Weights of a small mixture-of-experts language model, trained from scratch on English Wikipedia: 11 layers, width 224.
Below are experts of layer 8 (counted from 0) of a mixture-of-experts language model. Rows are named router (the router's row for the expert), gate (a neuron's input weights, with its number), up (a neuron's input weights, with its number) and show model dimensions 0-223. Each number is 200 + 40 x the weight over its row's rms, rounded and kept within 0 to 999.
Before each expert's rows: a language model's description of what the expert responds to; "mostly gets" lists some tokens that are sent to it at least half of the time. This comes from a sample of Wikipedia text that the model never trained on.

# expert 39
Pipe separators deep in numeric data tables, especially minor-planet lists with LINEAR, MPC and JPL, and vote-count tables.
mostly gets: "---|---|---|---|", " MPC", " JPL", " ±%", " %", " Chevrolet"
router,159,256,215,174,210,110,181,184,251,242,197,216,150,263,217,230,140,198,244,208,205,235,235,158,129,146,246,199,227,254,164,141,183,173,283,236,231,255,171,160,212,205,189,205,100,227,221,255,140,173,268,204,217,206,145,192,191,206,136,201,231,200,197,211,215,180,274,222,176,276,270,158,188,148,202,177,186,327,259,152,203,202,151,171,176,140,224,175,212,247,163,192,89,151,196,163,199,218,231,248,235,223,128,153,234,143,123,213,201,230,223,175,256,185,255,193,140,208,193,161,146,201,174,220,198,236,257,266,208,122,257,181,187,248,160,233,230,194,154,178,235,167,177,193,208,242,211,228,208,203,227,223,191,258,136,133,192,199,220,225,224,156,150,235,251,219,127,164,258,178,229,199,255,215,187,115,213,199,218,173,235,182,175,150,180,233,225,196,187,205,250,191,194,212,227,202,225,188,278,146,182,238,251,211,180,262,209,233,204,295,258,230,224,265,141,238,132,154,210,188,220,208,201,178
gate1,243,238,210,205,202,208,247,240,257,162,186,176,163,185,175,289,222,233,214,201,310,98,317,168,235,171,156,216,200,203,198,209,281,199,213,217,259,208,204,225,232,204,246,203,194,174,190,190,163,207,227,177,134,122,184,166,131,139,263,225,286,219,201,238,222,162,258,198,241,162,230,209,253,169,197,183,222,282,245,161,222,187,166,234,243,204,271,198,135,150,273,231,156,222,199,200,163,222,191,175,214,145,194,108,258,222,244,173,255,142,179,251,164,226,222,178,128,213,164,189,184,239,177,168,213,271,177,166,202,188,146,278,226,249,194,186,136,203,155,148,223,183,163,247,118,177,158,216,210,239,170,198,188,226,248,156,205,136,191,237,202,135,216,167,173,183,171,251,268,222,176,251,181,171,190,156,148,162,240,154,138,241,220,198,160,211,151,198,182,216,253,151,142,225,213,153,183,208,215,231,229,190,105,251,220,201,181,168,201,212,246,170,208,226,226,130,133,134,180,189,190,236,214,262
up1,133,198,175,220,238,248,184,215,215,163,167,164,175,186,181,220,205,161,230,244,190,263,273,219,157,218,171,201,191,150,135,244,176,196,243,240,259,185,155,264,212,137,231,181,161,233,168,226,248,156,173,193,208,158,141,154,225,258,122,173,234,201,153,149,283,206,211,192,177,197,177,204,168,130,207,240,236,160,148,205,243,155,231,213,188,129,159,168,203,129,226,189,196,243,215,249,187,191,173,197,235,206,249,208,185,158,166,138,207,222,215,149,153,253,263,256,237,180,223,189,239,200,248,224,204,171,278,132,129,121,133,164,138,146,202,227,211,154,232,138,203,173,190,232,204,257,166,312,216,254,165,195,221,136,236,179,163,220,152,251,164,108,238,200,244,193,283,197,216,135,205,201,213,179,202,229,170,170,158,171,197,183,254,201,194,209,223,180,209,186,136,239,249,248,209,178,193,191,98,196,285,252,107,167,102,116,223,177,166,184,157,218,237,227,141,206,220,170,193,184,213,194,240,209

# expert 58
Line breaks, == heading marks and spaces ending lists before new sections, plus infobox labels like Spouse, Occupation, Best.
mostly gets: " Pos", "    ", " Spouse", " (2016)", " Occupation", " Best"
router,201,316,228,243,176,171,132,181,301,256,176,190,204,190,267,150,209,199,241,163,205,194,188,195,147,148,258,209,224,213,155,226,141,256,208,213,206,245,206,182,220,211,235,187,160,199,246,200,174,176,226,233,152,234,250,241,190,227,78,223,230,216,166,202,243,134,289,189,184,250,238,148,229,216,139,222,162,202,182,165,233,209,171,165,222,118,237,193,186,239,178,180,123,145,152,198,195,158,276,180,182,243,195,134,244,156,145,199,207,217,205,182,187,171,284,159,179,151,195,192,221,155,157,226,183,187,225,259,280,146,216,202,185,201,184,306,234,190,175,212,226,153,209,189,178,191,232,199,212,218,137,190,180,166,173,150,216,162,203,240,172,179,151,210,234,210,188,170,213,186,223,222,138,261,137,183,159,207,159,131,301,77,218,135,180,180,236,215,178,289,238,171,190,220,224,249,223,128,195,156,204,235,219,167,187,241,186,232,214,229,226,253,261,255,149,171,247,196,251,243,175,127,199,180
gate1,190,164,105,206,213,179,157,186,260,189,203,207,157,194,187,171,157,147,213,231,196,150,308,172,135,162,191,234,193,176,135,192,233,211,189,213,227,179,166,208,172,259,193,171,228,186,211,137,260,185,159,252,207,248,166,160,145,249,152,216,279,245,197,238,229,178,200,173,96,176,172,179,208,189,72,217,178,188,230,143,213,166,198,212,302,201,175,180,173,205,266,199,179,165,237,211,223,205,128,138,170,178,214,251,190,211,187,132,228,214,131,202,201,201,174,164,153,240,183,190,192,139,110,324,245,143,264,203,202,186,206,228,153,218,232,302,226,168,166,249,150,272,162,228,207,206,226,171,191,216,160,192,193,214,218,175,288,233,171,190,249,251,135,178,231,238,161,201,208,188,161,144,288,208,226,237,205,195,218,208,195,174,203,234,183,134,198,201,210,220,176,258,237,195,196,220,207,215,212,250,185,197,150,199,181,184,219,160,234,271,171,229,230,271,106,191,170,200,274,202,262,183,202,293
up1,237,122,272,240,153,207,222,84,183,217,186,205,131,157,175,241,273,191,196,195,243,182,128,159,186,154,190,171,181,198,206,219,260,241,87,197,258,194,200,192,211,261,178,224,203,194,200,178,122,216,159,192,201,210,234,328,169,247,240,182,159,148,232,168,195,230,248,238,261,189,277,215,163,187,259,199,227,205,195,166,217,182,116,173,212,264,259,217,172,186,249,173,167,212,150,182,237,196,177,176,186,165,208,134,227,152,140,240,200,168,142,150,225,198,184,212,221,183,206,163,274,246,303,143,232,257,168,216,195,153,220,273,265,133,217,240,182,149,177,215,235,198,283,186,141,221,191,180,185,229,112,182,145,197,198,194,205,215,180,180,150,169,229,178,244,226,203,239,178,200,215,241,182,155,244,228,145,174,237,207,132,280,260,276,182,186,221,231,149,213,198,213,218,190,169,163,165,192,247,196,221,189,230,228,212,203,139,249,141,192,259,288,180,177,160,211,175,184,162,239,234,211,166,146

# expert 2
Past participles and verbs following was/is/were, often before to/in/by, such as served, returned, played, assigned, plus pronoun objects like it.
mostly gets: " served", "|---|---|", " moved", " returned", " MPC", " played"
router,242,235,194,227,182,203,206,153,241,208,178,179,186,237,212,183,187,201,217,175,225,164,209,160,180,186,224,200,187,171,233,164,162,230,246,202,223,253,180,195,145,168,171,59,184,187,230,194,245,239,222,201,175,251,238,217,151,259,153,212,259,289,187,146,232,199,215,230,195,267,247,183,196,167,139,215,139,281,261,175,245,179,193,215,263,172,250,210,217,164,174,191,135,202,213,158,185,219,255,246,115,194,185,196,314,218,152,159,157,207,186,240,260,143,238,209,163,198,149,194,202,182,191,219,244,227,257,238,200,166,224,198,203,269,224,226,160,188,177,151,183,186,124,163,207,178,222,205,185,267,190,236,236,248,199,2,274,142,159,223,139,174,179,275,197,255,220,196,236,184,176,192,191,260,168,183,183,244,187,168,246,179,215,93,144,132,220,193,204,221,240,212,131,222,195,172,214,207,259,209,210,272,214,177,160,241,224,182,188,218,191,248,244,233,212,157,239,247,232,186,199,144,227,254
gate2,192,229,166,216,188,154,165,169,194,140,178,268,225,213,241,257,206,229,165,150,154,202,153,216,202,186,178,260,110,172,233,147,199,227,142,205,251,123,162,237,165,195,158,127,184,165,222,228,167,215,161,204,166,271,160,172,138,222,241,165,191,281,172,152,204,216,206,254,124,163,177,196,190,200,170,204,159,216,237,205,187,173,166,237,251,264,157,172,214,231,241,214,194,226,168,253,210,141,123,189,100,238,247,226,189,224,110,198,172,189,186,233,205,139,222,228,204,275,172,201,252,281,159,258,213,158,175,201,187,213,177,188,173,236,191,212,240,114,150,209,140,172,138,208,259,172,169,202,192,123,182,223,280,235,188,194,225,220,156,195,258,178,174,259,157,164,184,294,235,170,236,220,128,140,126,269,247,170,219,195,263,151,184,140,170,212,186,189,209,199,149,182,193,231,204,168,236,209,285,153,181,167,242,185,209,173,182,137,157,191,279,221,174,167,123,159,169,223,247,168,172,175,175,265
up2,254,226,173,220,272,187,163,182,250,186,187,236,204,262,226,202,196,134,155,180,182,228,161,270,218,156,219,270,177,162,200,198,160,236,164,230,243,194,165,171,190,137,160,162,221,163,262,200,212,123,175,188,186,229,118,208,173,179,186,215,193,270,108,160,147,196,141,286,139,218,207,182,193,180,196,275,162,210,214,135,197,193,198,232,205,237,242,226,258,249,289,191,215,146,259,228,170,147,143,194,127,233,231,210,194,248,140,225,184,195,242,220,266,168,215,190,176,256,211,235,231,230,222,257,211,121,186,188,193,239,191,233,217,242,192,164,203,187,103,191,230,221,206,254,278,147,208,84,189,147,102,224,269,256,245,184,222,260,229,196,172,169,116,252,238,181,248,232,223,216,220,166,191,146,191,321,261,151,239,259,153,221,238,214,148,248,182,219,169,198,219,216,218,207,253,209,217,241,201,191,118,174,226,187,199,189,216,211,190,206,212,221,243,174,223,183,219,269,193,161,247,204,177,222

# expert 19
Month names in dates and infobox fields, and in or In before years, such as Decided March 2, In 2010.
mostly gets: "In", " In", " September", " March", " July", " May"
router,120,220,265,202,179,136,191,195,225,262,208,196,189,233,315,197,176,184,196,213,217,238,244,153,163,214,262,253,217,228,202,189,244,254,183,223,269,225,160,187,187,149,203,197,93,219,186,178,210,192,241,238,233,213,164,171,165,254,140,201,205,196,183,174,231,161,262,255,152,223,309,183,221,175,115,186,193,307,164,184,270,164,143,225,212,177,197,228,191,275,216,167,124,193,194,137,158,164,249,201,267,252,183,152,185,167,202,186,187,214,196,190,302,141,244,229,148,196,240,230,157,171,187,224,190,211,263,274,215,155,230,187,197,194,152,222,227,163,141,208,224,187,178,181,190,174,170,201,216,221,194,241,249,217,182,177,257,193,194,256,142,194,171,160,270,248,173,179,223,198,213,261,211,222,168,217,129,239,173,162,169,169,214,206,155,215,306,169,156,223,274,241,187,180,212,236,291,195,221,186,163,273,184,240,160,257,179,262,258,234,230,243,164,256,170,211,197,166,193,253,153,146,222,138
gate4,129,119,220,191,177,152,154,225,153,292,107,242,145,162,281,160,138,83,195,212,237,183,214,152,206,209,221,247,270,249,129,220,202,225,143,214,164,167,131,140,289,206,182,223,153,230,188,175,249,179,205,245,218,265,118,158,191,210,147,214,181,194,173,219,249,191,295,273,183,226,191,206,205,236,152,247,129,220,233,252,198,149,161,233,217,185,169,242,209,229,245,233,145,152,199,165,156,207,163,233,224,209,164,150,216,213,170,195,157,196,236,261,224,213,228,120,140,186,230,220,170,175,188,284,230,182,176,232,186,193,185,174,151,225,221,196,245,180,176,183,217,208,177,206,194,198,193,145,203,140,158,119,254,159,203,175,312,215,164,291,181,178,203,181,184,187,270,252,200,172,217,212,221,176,203,215,204,211,165,196,184,214,238,143,228,191,300,185,165,169,218,189,191,119,236,222,225,202,173,157,199,225,205,167,256,255,143,242,212,214,220,220,184,289,186,176,224,170,135,195,200,226,161,188
up4,172,176,226,174,167,161,135,209,106,228,151,245,129,219,223,184,172,172,171,188,217,158,250,192,265,189,157,269,212,211,123,265,233,196,214,152,211,164,243,197,259,228,145,209,183,200,196,152,228,128,171,213,198,237,118,173,210,178,164,226,234,189,161,206,221,186,277,270,210,193,167,174,175,240,205,247,184,238,208,212,197,230,203,240,268,222,230,242,198,209,260,232,143,243,207,183,164,181,148,133,246,169,164,138,163,208,209,161,192,179,185,285,177,301,166,170,171,174,268,266,195,236,122,343,192,197,159,208,157,223,197,206,137,214,213,155,201,220,231,235,225,223,229,237,200,224,219,155,185,126,192,130,288,207,256,229,217,189,168,257,188,195,208,184,230,211,216,238,208,207,165,158,209,178,172,325,203,252,183,231,168,202,215,245,218,191,227,235,182,199,217,247,222,124,214,307,163,193,196,231,200,226,146,134,208,249,178,224,244,156,204,281,170,252,220,229,211,126,134,225,241,205,174,196